Experts of a small language model: 6 picks a token, a variant of Adam for the experts.
Below are experts of layer 6 (counted from 0) of a mixture-of-experts language model. Rows are named router (the router's row for the expert), gate (a neuron's input weights, with its number), up (a neuron's input weights, with its number), down (a neuron's output weights, with its number) and show model dimensions 0-255. Each number is 128 + 24 x the weight over its row's rms, rounded and kept within 0 to 255.
Before each expert's rows: "comes after" lists some tokens at least twice as common just before its tokens as in all text. This comes from a sample of Wikipedia text that the model never trained on. Tokens count by the router's weight.

# expert 53
comes after: " | ", "; ", "3", ") | ", "4", " |  | "
router [131 143  93 139 100 131 173 173 142  85 146 143 129 169 129 190 138 156 121 122  99 146  77  93 111 128 176  98 118 141 146 106 133 141 124 136 121 111 125 159 120 145  95 121 115 101 126 145 112 155 109 137 108 100 172  95 168 137 113 125 149 114 112 149 133  70 133 137 139 128 101 132 129 128 119 144  92 143 119 119 138 110  72 129 136 152 148 110 108 129 112 123  90 117 103 154 160 112 111 140 137  96 117  85 140 108 160 136 138 118 151 142 109 130 145  78 162 101 114 124 209 113 158 122 152 125 131 139 106 121 142 150 132 103 124 145 158 122 136 131 126 141 140 116 151 115 119 151 126  79 141 148 146  84 128 122 133 109 134 110 115 177 155 158 148 115 130 128 121 133 161 153 113 189  94 149 119 172  93 123 128 110 124 124  68 153 106 132  48 115 146 127 132 164 142 144 112 133 105 107 133 111 144 185 104 105 175 112 158 135 161 162  96 151 121 166 116 163 149 181 114  83 122 110 159 142 115 115 132 122 144 146 101  85  99 127 112 115 136 153 121 143 115 135 139 115 157 106 140 154 101 106 129 148 115 117]
gate9 [128 135 105 171 153 101 134 148 155  90 124 132 138 141 110 127 114 196 140 117 135 119 147  99  96 127 155 111 119 164 126 139  60 159 139 148 155 157 144 129 182 115  88 132 148  98 167 164  81 141  75 164 124 120 124 141 121 142 105 143 159 173 142 123  96 161  86 118  99  98 115 154 144 160 101 110 124 129 124 157 139 139 128 158 137 103 148 129 129  96 151 157 117 103 152  96 118 112 128  97 124  83 120 129 127 118 137  91 133 141  98 126 122 126 109 113 128 127  94 122 118 157 141 136 108 106 125 152 176 110 158 112 124 105  92 152 105 115 138  84 116  63  90  94 132 129 120 143 113 102 116 107 121 139 124 105 157 129 136 136  87 174 126 113 115  98 141 128 140 120 163 132 118 147  73 164 140  88 153 117 121 104 129 170 156 147 113 162  99 154 147 102 133 131 109 141 123 137 120 117 123 114 123  84 150 128 118 117  95 128 123  95 118 115 116 140 143  74 135 131 144 129 116 106 169 157 105 143 127 177 126 134 131 136 135 117 164 141 176 117 135 133 168 116  87  92  79 133  90 153 152 149  94  80 135 104]
up9 [122  78 116 159 189 137 110 143 153 132 130 115 109 152 116 118  93 187 111 183 131 130  95  98 134 145 162 132 113 145 174 124 124 120  90 170 180 153 124 177 153 137  96 144 118 110 195 107 119 148 122 115 131 145 155 128 153 127 117 129 173 121 143 152 150 120 122  99 155  92 112 138 121 150 104 125 112 135 125 186 126 120 113 104 103 107  94 137 130 109 115 116 117 118 132 107 136 129  91  81 180 118 136 119 147 131 145 126 149 128 118 137 118 124 183 151 178  84  99 149 114 116 125 164 116 124 113 142 131 108 129 115 126 101  87 142 108 147 132 141 126 105 140 101 161 154 174 106  82 133 125 118 107 127  97 111 123  98 133 115 130 137 142 160 121 103 140 149 113 109 146 132 163 150  85 170 108  63 141 123 127 123 131 131 124 149 140 144 112 138  91 172 135 134 170 142 104 119 145 118 137 104 121 150  86 102 120 164 117  98 138 120 138 132 166 137 151 142 130 110 192  83 155 133 194 145 122 118 118 116 124 137 119 138  98 134 167 133 128 116 140 116 151 125 135 101  69 152 122 156  97 136 102 148 109 132]
down9 [122 126 128  94 160 111 125 144 141 103 130  74 172 127 164 134 142 153 127 125 153 143 133 117 151 121 140 136  70 120 120 154 119 123  86 168 126 122 162 137 127 154 114 106  94 161 138  79  99 123 123 133 153  80 160 118 128 116  86  86 156 135 107  91 107 175 106 123 128 154 114 147 140 124 127 140 104 134 134 105 130 143 139 146  96 140 108 104 137 133 119 144 134 133 139 150 112  82  85 105  88 136 126 104 131 124 149 137 148 142  95 128 131 126 149  46 122 176 154  65 158 171 141 154 144 110 144 137 116 159 146  89 103 152 157 143 109 123 130 101 129 145 149 120 179 135  94 109 101 107 100 154 146 149 101 148 121 138 134 107 105 111 123 117 124 159 123 135  94 160 121 115 127 135 127 130 124 127 166 105 164 147 142 176 147 127  95 118 144 113 127  81 104 107 142 150 138 135 130 140 139 142 122 147 108 138  91 109 101 109 142  73  98 112  62 123 140 140 176 115 145 132 128 137 108 125 157 152  96  99 124 114 128  99  87 156 166 145 160 131 126 122 165 121 122 107 148 112 131 106 136  96  81  92 108  68]
gate10 [157 153 137 116 153  84 130 141 160 123 122 130 106 153 119 142 160  94 146 103 133  78 111 141 104 130  87 144 138  86 133 117 141 109 115 112 119 126 125 146 110  82 128 106 144  98 147 153 139 151 143 116 128 154 140 139 164  79  92 148 140 115 115 108 120 107 112 158 108 100 138 138 139 113 140 152 163 104 124  66 132  89 133 154  94 149 163 118 175 151 132  91  68 113 117 147 121 129 124 118 125 146 147 110 126  92 145 175 136 121 122 105 130 148  85 113 127 139  87 175 143 135 118 132 136 168 151 152 159 126 125 124 136 148 151 117 129 105 150 135 127 128 104  98  98 121 156 136 161 131 156  95 102 119 126 150 111  70  73 124 142 134 123 104 128 124 135 150 135  92 135 126 154 143 155 134 126 114 116 129 198 114 128 165  77  93  87 116 148 137  95 116 113 102 133 102 136 106 129 146 127 131 134 156 122 123 132 115 193 134 109 141 120 141 107 124 171  79 103 106 156 170 106 114  87 158 111 132 115 132 159 152  98 112 145  44  74 146 142 156 109 145  89 152 114 146 129 152 117 124 106  98 126 145 136 140]
up10 [116 133 122 145 103 158 133 133 120  92 173 127 127 152 106 122 125 107  99 151 157 112 102 131 129 114 179 122 146 125 126 113 114 143 142 119 104 107 135 140 128 163  97  86 130 144 142 104 102 119  98 137 175 115 131 113 135 143 140 104  91 112  91 150 123 151 125 137 110 115 162 128  84 135  90 131 116 146  98 103 183 144 133 119 163 126 137 168 107  91 114 142 163 166  92 104 101 132 155 143 133 127 139 126 143 166 131 144 142 102  84 153 146 102 130 110 101 118 163 123 111 132 154 134 139 111 114 138 123 103  97 131 150  82 125 155 141 152 115 161 110 123 149 149 169 152 113 161 127 126 162 137 124 132  91 120  87 154 166 141 116 158 159 160 118 153 103 112 116 187  81 127 121 153 101 149 126 126 158 166 125 198 119 126 149 103 201 146 140 139 129 104 155 119 131 138 110 152 167 102 125 155 103 176 137 114  85 127  87  79 165 121 114  85 141 132 111 130 124 159 105 123 123 150 132 145 107 110 128 193 126 115 128 145 130 140 105  95 148 105 118  95 129 173  97 152  96 114 150 146 133 159  94 161 118 153]
down10 [115 177 111 102 163 124 163 135 177 140 113 162 125 141 122 104 156 105 155 112 125 100 103 126  81  93 152 100 116 139 153 136  99 111 133 134 103 160 112 175 131 145 118 153 123 135 141 109 185 104 120 100 121 113 136 124 136  92 167 125 120 118 174 175 137 135  97 129 163 122 146 139 146 104 117 142 130 127 138 116 141 107 120 119 108 119 123 109 109 143 167 153 143 110 136 115 140 158  98 116  97 110 100 156 116 106  90 156 115 175 120 135 126 107 168 116 144 175 117 134  96 128 132 133 103 117 157 127 134 128 162 153 162  85 147  95 118 114 129 144 160  97 120 132 106 124 142 182 114 166 135 127 159  95  91 153 122 153 101 103 120 118 106 135  90 176 147 136 113 125 150 145 120 116 117 123 151 116  73 109 112 112 100 164 153 107 174 102 132 154  56 116 131 168 109 153 110 114 139 109 154 141 156 102 150 125 132 167 109 120 128 153 108  83 157 123 160 164 179  96 108 140 118 111 132 109 115 114  86 142 120 161 136 113  99 119 123 117 127  78 109 130 138 118 138 132 147 106  74 139  79 164 139 167 102 134]

# expert 50
comes after: "\n", " |", ")", " |  |", " c", " C"
router [105 124 168  78 157 170 152 174  98 112 115 119 142 153 123 168 117 136 147 149  96 110 104  97 127 140 171 149 153 116 102 108 110 130 123  90 157 100 161 132 125 143  84 103 110 122 140 103 166 168 123 138 117 136 117 126 103 133  77 105 143 122 115 103 153 124 145 100 133 131 116 115 103 125 111 111 144 141 102  89 149  83 101 121 138 122  84 124 143 125 132 131 145 134 108 137 120  56  92 116 120 129 149 118 132 112 124 133 132 114 132 127  72 118 117 139 141  97 162 157 172 114 123 112 102 131 133 106 127 128 152 169  80 153 123 137 122 146 145 129 138 131  95 103 180 115 145 114 129  48 118 144 114 108 111 112 145  97 105 143 126 146 119 140 169 150 119 140 152  93 131 145 144  73  98 143 110  95 126 161 103 136 115 121 109 118 112 129 108  92 109 130 119 151 130  99 137 154 162  97  71 119 147 153  97 138 125 102 174 114 141 112 107 131  99 127 132 155 165 144 127 114 111 119 102 145 123 115 116 114 170 107  96  89  91 132 105  73  67 115 134 122 146 170 125  88 158 109 163 109 125 113 107 104 148  97]
gate1 [100 123 105 110 156 140 100  79 133 142 159 120 110 134 137 160 112 142  87 176 144 102 133 149 147 114  61 130 119  99 134 140  71  95 132 152 137 120 134 145 130 108 123 100 150  86  95 151 146 139 105 121 121 107 132 134 129  93  84 194 155 159 142 115 132 104 134 162 167 120 150 138 129 132 126 109 142 175 125 102 127 102 147 124 177 136 104 216  92 152 124 129 132 119 106 124 142 143 157 121 161  92 143  86 156 124 115  99 101 115 157 104 164 139 108  89 144 164 128 148  97 106 124  88 130 102 121 135  98 156 149 123 154 118 105 111 136 108 173 147 157 155 101 113 160  88 140 131 132  97 125 133 116 115 136 175 124  96 109 149 152 122 128 118  94 140 177 106  90 104  92 112 132 135 175 116 127 132 124 147 100 148 109 131 119 155  69  96 134 141 143 135 117 154 160 127 143 134 140 148 106 138 101 125  46 132 107 143 108  97 107 139 140 115 116 107 103 109 130 146 118 122 168 144 118 137 134 147 167 141 113 118 144 128 110 152 115 126  94 122 133 122 131 160  99 115 160 122 152 142  89 128 104 125 123 123]
up1 [124 106 109 122 143 137  97 120 111 170 131 101 114 141 129 142  99 129  87 111 124 144  90 151 129 101 147 128 106 122 155 139 100 145  84 179 140 119 152 104 168 142 106 110 143 164 132 164 112 171 112 117 103 121 160 107 158 151 109 165 117 162 154 114 123 136 150 133 146 149 181 116 138 121 177  77 127 107 109  90 138 142 151 139 137 148 129 147 103 157 124 149 139 118 148 120 177 138 100 157  92 119 116 129 167 126 125 117 110 104  87 133 133 152 129  65 105 118 140 151 172  78 108 110  69  93 142 168  75 130 132 115 164 137 128 137 151 136 136 120 123 105 132 147 127 149 129 183 145 162 131 100 120  83  77 159 151 110 121 149 123 118 134 114  99 132 107 152 182 133 187  74 116 182  86 109 114 106  96 128 118  87 109 124 158 150 126 129 133 103 138 151 148 153 173 145 131 103 141 158 128 121 135 114 139 119 165 131 142 121 155 100 131 142 110 126 158 101 104 159 135 122 117 104  99 119 114 159 130 138 115 175 131 134 101 137 147 137 111 112 157 117 132 154 115 143 117 106 144 140 108 145 134  76 124 127]
down1 [158 108  97 105 135 146 139 164 160 135 125 130 105 110 160 127 139 151 124 137 116 118  90 142 137 112 174 115  88 139  81 139 130 140 112 101 112 104 125 116 117 144  88 148 149 168 102 170 146 188 124 104 121 144 151 134 184 151 102 112 104 110 149 170  76 110  86 114 117  95 110 120 112  89 127 118 122 128 134 113 181 170 127 101 137 108 112  87 127 107 152 138 134 146 110 155 138  89 132 115 102 113 113  96 172 119  85 148 149 120 142 124 113 145 123 104 189 159 111 117 138 151 129  87  90 128 156 129 134 164 163 137 130  86 117 180 155 143 123 129 113 111  91 141 130 133 106 141 145 119  84 148 105 157 113 115 155 139 133 112 112 109 166 117 120 109  93  87 110 112 152  75 130 107 126  80 126 113 141 100  75 115 133 131 137 132 127 146 135 160 125 131 142 105 134 109 101 138 169 120  94  99 107 106 157  99 124 145 136 123 162 109 150 107 163 128 132 136  86 129 104 111 126 129 146 190 142 114 137 146 118 111 111 176 101 164 145 123 105 128 174 111 132 124 162 137 157 180 107  92 116 112 128 139 130 119]
gate2 [125 120 141 104 115 140 109 142  96  67 113 131 135 121 119 113 119 100 145 160 136 148 132 177 153  99 117 148 108 111 126 142 128 120 151 161 115 152 132 113 107 103 115 122 139 118  80 158 142 110 126 150 136  55 154 142 146 111 124 110 147 161 127 125  97 108 153 115 116  92 126 125 129 163 176 130 118  85 142 100 109 120 122 145 102 158 137 142  94 113 123 133 150 117 139 174 106 118 136 162 160 135 177 128 127 125 160 152 134 111 125 101 161 106 136 131 114 181 150 134 116  85 158 115 125 134 132 148 106  87 143 143 182 106  88 137 111 112 126 128 155 117 116 121  94  70 140  95 147 123 118 131  88 128 133 121 128 138 111 157 146 108 134 138 172 191 148 113 116 135 108  96 179 113 140 116 109  97 168 138 131 137 143 132  93 124 132 106 110 136 137 109 122  73 107  84  96 178 120 158 127 132 151 130 141 153  97 161  88 104 123 118 135 170  75  80 116 122  95 171 166 120 104 178 142 130 110 121 127 119 171 162 167  98  95 120 147 141 105 133 103 144 142 125 108 116 106 116  96 108 127 142 132 175 147 150]
up2 [112 144 104  95 114 160 170 176 116  86 121 133 131 130 101 164 140 139 161 138 136 128 166 139  88 176 145 171 107 146  89 136 141 104 170 104 131 156 137 126 176 105 136 146 134 114  64 160 100 112 111 119 180 113 154 146 102 135  90 102 127 141 133 142 112 137 108 121 158  98 144 137 166 116 139 154 128 147 149 134 139 142 130  88  95 131  88 103 111 103 138 101 169 131  87 156 144 136 116 144 148 157 157 132 124 125 169 132 150 122 143 119  98 131 102 131 163 146 141 160 122 121 173 107 166 107  93 129 121 131 100 122 119 143 126 177 141 179 129 102 109 136 133  55 137 123 156 122 158 130 153  90 147 114  75  99 128 138 174 131  99 117 112 158 151 156 116 122 139 120 118 158 143  95 146 155  94  99 145 150 137 129 120 140  83 125 136 107 119 126 114 120 113 131 107 129  86 129 142 141 106 133 166 127 105 115 145 142 141 111 108 130 106 116  92 141 154 103 151 100 157 115  91 192 118 117 138 135 132 139 102 174  99 155 121  81 140 102 121 151 108 125 131 106 151 130 158 157 116 105 115 140 119 158 141  73]
down2 [126 120 110 146 128  67  84 107 171 148 150 122 151 138 104 128 171 147 105 134  90 136 136 119  72 152 132 196 149 101 123 154  81 122 156 166 100 108 112 125 104 157 175 159 139 144 122 132 131  97 152 157 140 153 143 141 118 106 162 117 146  97  94 132 151 158  96 117  81 111 125  83 123 128 128 116 132 126 109 155 171 123 132 143 130 127 128 138  82 117 127 108 150 104 138  99 113 182 117  90 158 123 146 135 145 156 171 118 120 123 106  96 152 111 123  81 123 123 140 159 101 129 154 107 111 156 128 102 112 121 116 142 127 156  85  91  94 109 150 113 107  99 127 140 107 107  87 157 119 172 134 119 169 138 160 109 103 158 157 170 165 105 156 137 146 155 159 173 170 164 161 147 145 162 116 104 143 109 120 126 145 172 112 116 113 149 149 132 168 109 148 151 152  89 138 144 133 143  84 124 161 142 121 122 121 113 109 121 147 146 137 115 106 131  97 126 135 144 131 127 179  99 117 145 113 136  97 117 139 119 163 160 125  88 118 150 153 110 120 127 107 127 128 104 136  99  95 139 159 159 117 132 140  91 101 141]

# expert 65
comes after: "\n", " |", ")", " |  |", " |  |  |", "% |"
router [110 128  99 115 135 174 156 177 154  99  98 138 114  91 101 134 130 150 160 101 118 131  34  99 122 111 143 130 140 124 101 119 113 137 152 146 117 107 179 144 151 141 104 101  83 135 120 119 128 144 124 133  95 146 145  93  84 138  72 130 110  82 144 119 123 146 145 123 178 134 107 111 105  99 101 169 137 155 118 119 147 117  93 135 124 132  77 112 114 112 136 136 111 173 115 108 142  68 136 115 158 101 112 117  88 118 138  95 152 142 106 141  86 124 130 103 137 122 133 167 186 131 135 165 131 126 145 165 129 114 110 112 107 120 109 121 154 132 143 110 120 119 141 115 144 151 160 137 121  13 136 136 147 129 109 105 139 157 143 141 110 145 133 130 121 135 112 126 114 143 138 154 161 114 145 140 110 156 134 128  98 119 138 124  93 122 115 118  72 107 133 162 129 156 111 111 147  68 107 104 118  93 111 151 115  96 160  84 149 115 146 145 130 124 119 139 103 140 161 132 121 105 109  90 123 115 119 131  92  94 160  95 155 125 151 107 133  99 139 132 122 133 106 128 110 112 118  91 144 127 111 140 126 120 100  97]
gate1 [146 136 121 190 200 152  92 122 164 108 106 103 143 187 153 181 137 147 143 146 144 131 152 111 146 117 124 168 173 139 168 147 118  87 117 118 100 126 173 116 105  98  76  79 143 133 137 143 114 171 108 107 130 126 148 127 147 163 136 116 160 143 141 117 124 122 101 146 130 124  91 113 116 131 115 105 156 149 125 138 133 104 152 125 116 111 136 127 123 150 130 119 148 132 106 113 101 138 123 148 155 133 107 166 127 151 145 172 116 130 113 163 140 123 154 125 108  92 131 140 114  74 133 122 113 135 129 134 120 147  87  93 164 134 123 148 123 173 135 135  99 120 154 143 146 134 141 155 102 129 137 137 109 145 138  83 105 110 136  77 138 149 120 153  71  79 148 141 169 170 139  65 116 139 156 141 126  85 126 105 126  89 161 139 122 163 118 152 120 139 157 159 145 107 181 155 139 168 185 115 128 143 135 102 117 127 117  95 127 110 161 165 149 135 131 113 163 135 125 137 160 117  95 145 135 160 134  95 133 126 120 183 137 137 159 147 116 129 136 134 103  90 136 167 122 105 105 104 114 125 107 139 140  87 132 133]
up1 [111 151  95 125 155 142 116  98 101 150 154 116 113 132  98  58  89 112 124 103 122 149  94 121 164 147 193  94 150 128  69 101 144 124 111 117 131 113 114 145 127 141 131 147 144 135 137  90 148 138 100 144 135 111 139 104 143 110 124  81 125 136 153 109 148 128 113 126 140 104 127 116 122 118 150  91 112 166 149 131 167 135 128 148  96 163 116 113 132 117 139 119  85 159 141 146 160 119 129 133 128  79 123  65 132 118  81 156 111 127 137 119 136 132 101 140 112 135 126 163 142 174 127 120 166 120 160  89 153 154  93 142 111 142 114 140 104 113 133 105 128 120 124 134 134 121 116 139 161  86  59  86 143 141 172 154 160  71 124 125 104 105 138 115 173 129 131 163 101 131 181 141 123 140 108 164 126 118 108 155 164 141 124 131 124 107  86 119 123 165 126 105 106 122 133 125 110 109 152 138 130 165 120  89  99 128  83  98 147 129 119 113 146  96 119 122 118 131 114 117 135 142 178  87 113 133 157 132 115  98 134 121 106 121  89 147 107 163 149 164 181 106  86  99 125  71 137 142 138 137 161 116 146 154 109 105]
down1 [119 141 137 126 141  66 118 125 128 152 127 134 122 139 173 113 121 115 115 137 134 122 116 145 121 119 103 152 166 131 148 157 116 140 126 128 133 102 183 113 110 156 120  81  49 110 119 152 140 140 104 133 139 154  96 116 112 136 140 130 152 170  98 123 168 129 162 100 158 150 163 103 135 116 131 120 141 184  98 139 142 106 130 167  96 139 150 114 154 120 120 138  81 152 116  96 144 106 123 115 144 141 127 141 128 112 130 150  72  85 146 146 119 129 109 131 111 129 101 128 121 142  99 118 124 112 127 162 164 110 143  80  82 149 105 194 118 137 120 152 104 161 103 111 189 106 133 124  81  96  79  98 123 125 171 152 164 120 147  96 122 148 100 147 142  80 127 192 106 170 139 103  92 130 131 113 154 122 139 128 145  87 112 107 149 150  87 153 138 193  95 115 125 130 114 147 134 143 111 116 135 130 141 143  92  88 146 111 110 107 158 141 145 108 136 140 123 130 146 139 128 142 122 157 154 128 124 132 142 132 142 134  83 109 139 159 125 133 133 126 179 152 135 114 154 104 163 105 145 170  90 124 151 117 147 144]
gate2 [114  98 150 119 166 114 154  98 107 141 102 156 107 137 146 149 128 111  81 117 139 105  88 145 131 145 140  94 160 173  92 125 138 129 127 113 156 168 138 146 122 129 129 127 175 137 113 178 160 138 111 119 140 103 128 131 190 145 127 145 142 156 108 164 161 101 104 116 115 125 126 131 111  97 146  88 115 109 164 157 123  78 127 161 101 118 148 127 108  92  94 122 127 114 112 119 142 148 141 137 120  95 156 108 141 127 136 148 170 127 159 148 149 130 154  95 129 128 152  96 133 115 128 112 118  87 102 124 165  83 162  72 144  51 111 128 142 174 128 156 136 123 117 120 117 145 119 159 147  95 115 106 166  76 169 121 147 123 112  83 127 115 112 105 118 146 111 104 125 145 135 146 137 109 127 126 134 156  90 148 138 137 111 104 103 189  95 108  95 119  84  93 112 130 133 157 139 141 120 161 153 123 136  96 155 156 146 136 127  97 148 131 108 135 115 161  94 164 127 146 108 163 142 140 121 116 170 139 113 155 144 126 128 103 115 112 145 130 134 128 131 124 129 124 113 101 142 103  75 192  68 122 153 137 101 152]
up2 [136 177 134 120  96 116 132  95 107  64 173 114 113 145 100 102 166 130 138 120  96 121 103 128 114  97 140 158  77 110 161 138 163  91 152  98 150 112  91 139 127 119 136 151 109 128 141 115  98 118 165 114 144 146 105 127 109 100 124 102 127  88 169  96  70 105 123 133 121  99 155  97  87 133 164 135 157  74 161  64 137 121  98 136 148 110 131 134 147 151 148 133 111 154 151 134  94 120  70 134 106 141 129 111 156 118 108 131  88 160 124 123 152 158  86  98 121 128 108 125 138 136 123 168 105 152 177 139 155 122 131 134 122 140 133 106  95  79 112 128 158 124 100 161 133 147 109 102 130 151 152 128  98 128 124 149 125 186 140  92 160 142 128 113 133 132 136 143 130 102 101 112  88 111 145 125 133 176 158 133 117 131 137 122 114  89 110 130 146 106 150 148 100 132 105  69 115 108  98 108 145 121 110 127  91 167 100 144 147 158 115 169 122 115 144  93  99 108 144 124  77 100 149 113 167 152 132 138 121 152 145  95 135 107 105 117  81 139 140 137 154 111 117 116 140 172 120 141 121 121 145 120 101 112 138 121]
down2 [139 173 115  72 144 139 164 155 184 139 123 154 166 112 101 156  96 172 116 140 101 145 107  94 135 112 130 147 128 124  83 118 166 125  99 147 118 152 170 121 145 103 161 145 133 103 177 101  87 151 115 134  78 109  97 130 101 118 125 142  69 104 155 121  60 139 120 134 116 128 112 149 124 106 112 142 162  57 125 157 150 137 130  94 174 145  98 159 119 158 147 105 161 127 139 119  82 121 167 146 146  94 127 118 142 113 124 120 128 136 130 117  98 136 140 132 119  98 126 107 126 107  71 122 116 133 126 129 116 117 109 146 133 176 122 119 137 136 112 105  95  93 133 150 124 128 144 122 110  94 144 134 134 154  82 101 128 121 128 145 175 140 133 130 112 181 160 114 117 153 112 154 105 109 185 126 129 113 134 133 101 108 145 135 160  94 132 172 108 138 137 150 138 112 118  97 135  95 180 126 134 145 143 133 104 130 131  92 123 141 129 144 145 121 130 116 106 136 173 104 117 127 135 142 116 145 110 110 129 119 149 137 150  65 130 109 120 100 203 115  94 101 121 140 134 135 128  99 119  79 145 117 108 129 111 108]

# expert 21
comes after: "\n", " |", ")", " |  |", "\n\n", "=="
router [ 88 135 147 111 143 138 183 151 114 116 170 109 156 122 126 141 129 145 108 145  93 127 113 103 144 112 120 181 119 107 126 113 108 152  75 100 156 107 174 122 122 132  76  88 120 127 135 102 128 132  92 139 123 125 141  96 104 151 128 148 103 116 116 104 150 135 136 108 144 117 129 146 120 118 136 151 119 130  79 123 123 110  78 160 118  97 104 136 130 125 121 162  87 152 104 153  97  64 152  90 123 121 138  97 109 123 127 147 119 146 136 153 109 141 100 135 112 130 155 136 172 121  95 135 135 111 147 147 120 113 131 151  86 147 113 106 157 144 147 148  98 111 116 126 140 154 135 106 110  86 127 176 142 130 152  86 164 116 116 145 105 161 139 136 166 112 140 143 121 130 123 122 121 128 106 131  99 151 115 156 116 128 111 134 125 140 131 146  76  81 149  92 174 129  98 130 125 141 161 105 130  72 100 131  93 103 105  69 167 130 146 122 153 141 132 131 104 166 150 152 122 108 160 120 143 156 140 116 105 104 194 120  79  94  80 123 113  87 153 103 136 147  90 136  70 118 116 106 116 108 105 122 144  93 111  86]
gate9 [157 135 152 144 131 136 127 118 137 134 175 107 160  90 100 136  83 114 133 167 143 130 138 163  95 113 102 152 120 152  92 134 167  86 213 120 158 131 164  96 122 132 150 109 158 136  96 162 104 130 113 120 124 129 145 107 107 112 149 172 138 123 151 152 131 149 166 137 165  92 155 157  64 157 118 141 112 114 117 141 130 142 143 107 134 134 152  85 166 118 110 112 121 163 127 107 125 125 105 120 111 132 135 130 128 104 119 163 159 115 147 133 156 112 156 109 119 139 140 110 120  97 115 137  97 122 114 141 116 155 162 148 131  88 140 114 103 144 133  44 116 122 185 112 150 147 107 130 142  79 154 126 127 147  95 147 126 164 100 143 137  98  96 169 131 139 118 125 143 110 164 139 137 126 125 161 116 128 115 136 109  83 147 141 153  94 129 126 102 155 101 162 128 109 129 113 138 113 139 134 107 110 119 141 149 126 128 117  98 118 113 124 129 174 166 160 104 107 123 126 135 122  96  95 154 117 155 145 133  84 119 133 185 111 162 105 102  85 117 175  85 144 141 133 125 133 109 148 182 163 128  96 177 130 140 134]
up9 [153  96 141 129 150 130 115 105 160 142 166 110 100  79 139  83 115 121 159 159 163 159 155 160 108  98 130 184  90 140 113 172 140 119 168 108 148 131 164 119 170 110 152  81 103 118 126 132 110  81 122 103 148 123 143 124 103 114 143 141 148 109 146 166 144 167 163 152 172 141 153 128 109 149  96 147 138 157 123 148  96 135 159 136 104 127 124  65 146  97  98  92 127 145 122 141 156 146 118  87 128 108 119 174 154 121 129 169 108 142 136 133 124 105 150 109 111 156 121  90  96 101 105 151 100  96  97 128 157 136 121 138 147 105 112 113 125 132 109  86 121 129 180 105 136 133  96  92 142 111 209 107 118 158  83 129 121 135 111 113 127 138 113 171 163 100  95 150 154 113 153 138 160 110 137 123 111 144 110 145 107 107 138 157 147 127 137 122 137 159 124 157 116 116 163 114 134 126 136 127 123 139  85 137 163 126 108 110 109 142 105 125  95  86 147 156 113 115 138  94 110 136  90 114 154 109 177 160 144 130 128 142 170 122 138 124 103 120 124 169 140 141 122  74 108 137 138 142 165 144 114 117 144 142 111 137]
down9 [119 118 104 152 134 119 154 104 150 119 154  86 112 108 149 121 153 175 130  90 110 156 167 172 158 135 169 160 104 140 137 150 143  84 123 138 163 139  81 133  85 129 137 134 103 116 155 114 106 126 136  88 145 155 115 129  88 143 120 140 145 156 181 135 131 114 121 145 127 143 113 150 134 115 112 134 104 155 151 133 136 127 146 145 126 119 160  95 116 107 114 102 129 134 129 118 154 118 161 103 122  91  88 138 108 119 132  94 164 154 136 124 129 107 151 161  96 202 134 105 119 110  80 123 133 132 120 133 148 123 152 103 120 148 134 129 114 111  82 141 123  90 133 123 116 162 106 133  97 137 100 119  78 152 133 151 156 100  66 116 112 158 135 123 107 119 132 148 136 166 136 152 115 112 138 149 122 101 116 185  57 105  99  75 115 135 181 138  89 110 114 118 156  81 127 123 139 112 172  92 125 132 137 127 129 137  98  99 122 136  93 147 131 144 145 154 110 107 171  93  95 132  96 102 141 133 122 131 119 132 106 136 130 178 168 125 112  90  77 107 105 109 151 113 140  95 136 135 141 129 166 120 174 133 119 103]
gate10 [140 166  92 106 134 124 147 166 130 129 128 161 124 146 189 126 133  89 108 107 116 120 120 103  82 142 164 101 143 123 118 117 100 135 129 123  93 152 154 119 133 108 143 117 126 149 169 146  94  85  97 146 122 116 133 145  94  70 118 141 116 119 145 119 121 112  97 122 105 126 140 145 129 132 110 156 134 101 152  88 119 108 131 132 110 135 146 138 113  98 139 128 129  92 111  88 154 105 143 140  94 168  80 108 147 132 124 135 136 137 122  92 129 104 126 166 159 119 143 110 154 118 100 105 133 153 156 137 113 133 104 106 173 134 101 134 157 116 218 136 102 121 151 120 144  96 141 151 158 109 136 147 127 102 144  98 132 114 156 130  87 104 139 142 143 142  99  79 111 139 129 108 187 102 121 106 156 106 107 185 180 142 101 159  92 165 135 151 121 141  96 156 161  95  80  97  80 136 144 103 128 157  95 106 152 127 107  90 127 147 174 126 115 158 111 104 142 138  94 169 145 103 116 132 159 128 119 149 106 124 128 143 120 108 116 132 133 113  94 121 126 161 105 184 120 151 127 144 147 145  87 129 122 162 106 132]
up10 [161 119  94 127 122 122 131 181 145 162 134 135 128 131 112 127 182 136 144 103 126 110 135 129 127 170 124 113 159 142 105 117  96 119 127 140 111 165 145 108 134 129 136 142 142 113 114 160 117 155 110 125 134 121 123 104 123 162 110 138 126 164  98 131  89 168 131 144 148 123 142 140 146 115  98 130 103 150 104 108 129 128 169 165 116 146 148 128 106 151 111 108 106 130 141  88 129 150  74 156 122  85 137 154  89 165 123 143 144 108 106  92 128 169 153 121 134 126 115 132 120 110 134 127 177 132 123 141 103 115 125 114 190 108 139 124 143 103 159  93 129 122 127 127 105 118 194 156 135 115 139  89 113 135 121 159 144 126 109 146 150 118  92 104 105 130 125  92 104 137 158 124 139 146 156 108 121 182  92 130 140 114 111 139 152 123  84 121 107 110 109 123 102 125 107 173 122 156 121 161 113 166 136 108 127  90 196 134 153 133 117 137 209 127 115 139  98 129  85 120 125 146 141 153 158 134 140 107 165 156  57 103 132 146 104 142 127 144 100  77  81  92 117 186 154 146 116 184 135 110 116 147 139 164 125 140]
down10 [118 154  87 130 148  83 163 126 116 114  74 176  93 141 123 137 102 148 154 115 146 168 152 152  93  86 130 158 136 134 153 141 120 138 116 135 147 122 118 168 160 156 129 151 117 120 151 105 102 128 142 126 142 157  86 122 117 127 130 137 157 140 138 117 117 117 126 116 133 183 153 106 143 124 146 139 118 140  89 155  66 167 109 121 146 121 120 137 158 152 143 124 126 115 125 134 147 120 138 116 121  90 141 152 148 150 145 145 130 201 133 111  97 117 129 110 168 104  90 161 109 121  84 120 138 127  98 148 105 122 143 113 139 138 149 112 128 137 118 130  95 112 136 136 154  94 114 138 128 170 140 143 144 111 129 120 193 126 136 125 116 167  66 133 116 126 141 126 107  91 105 123 143 147 154 124 116 150 124 183 149 111  60 129  99 124 138 167 108 112 164 133 121 161 162 127  98 128 171 156 136  90 118 110 118 129 115 156 124 147 118 116 128 148 163 143 115 133 147 118  98 116 182 106 158 104 119 100 143 115 130 129 113 198 100 128  76 158 103 155 167 184 155 164 125 123 106 156 144 150 139 122  95 130 113  91]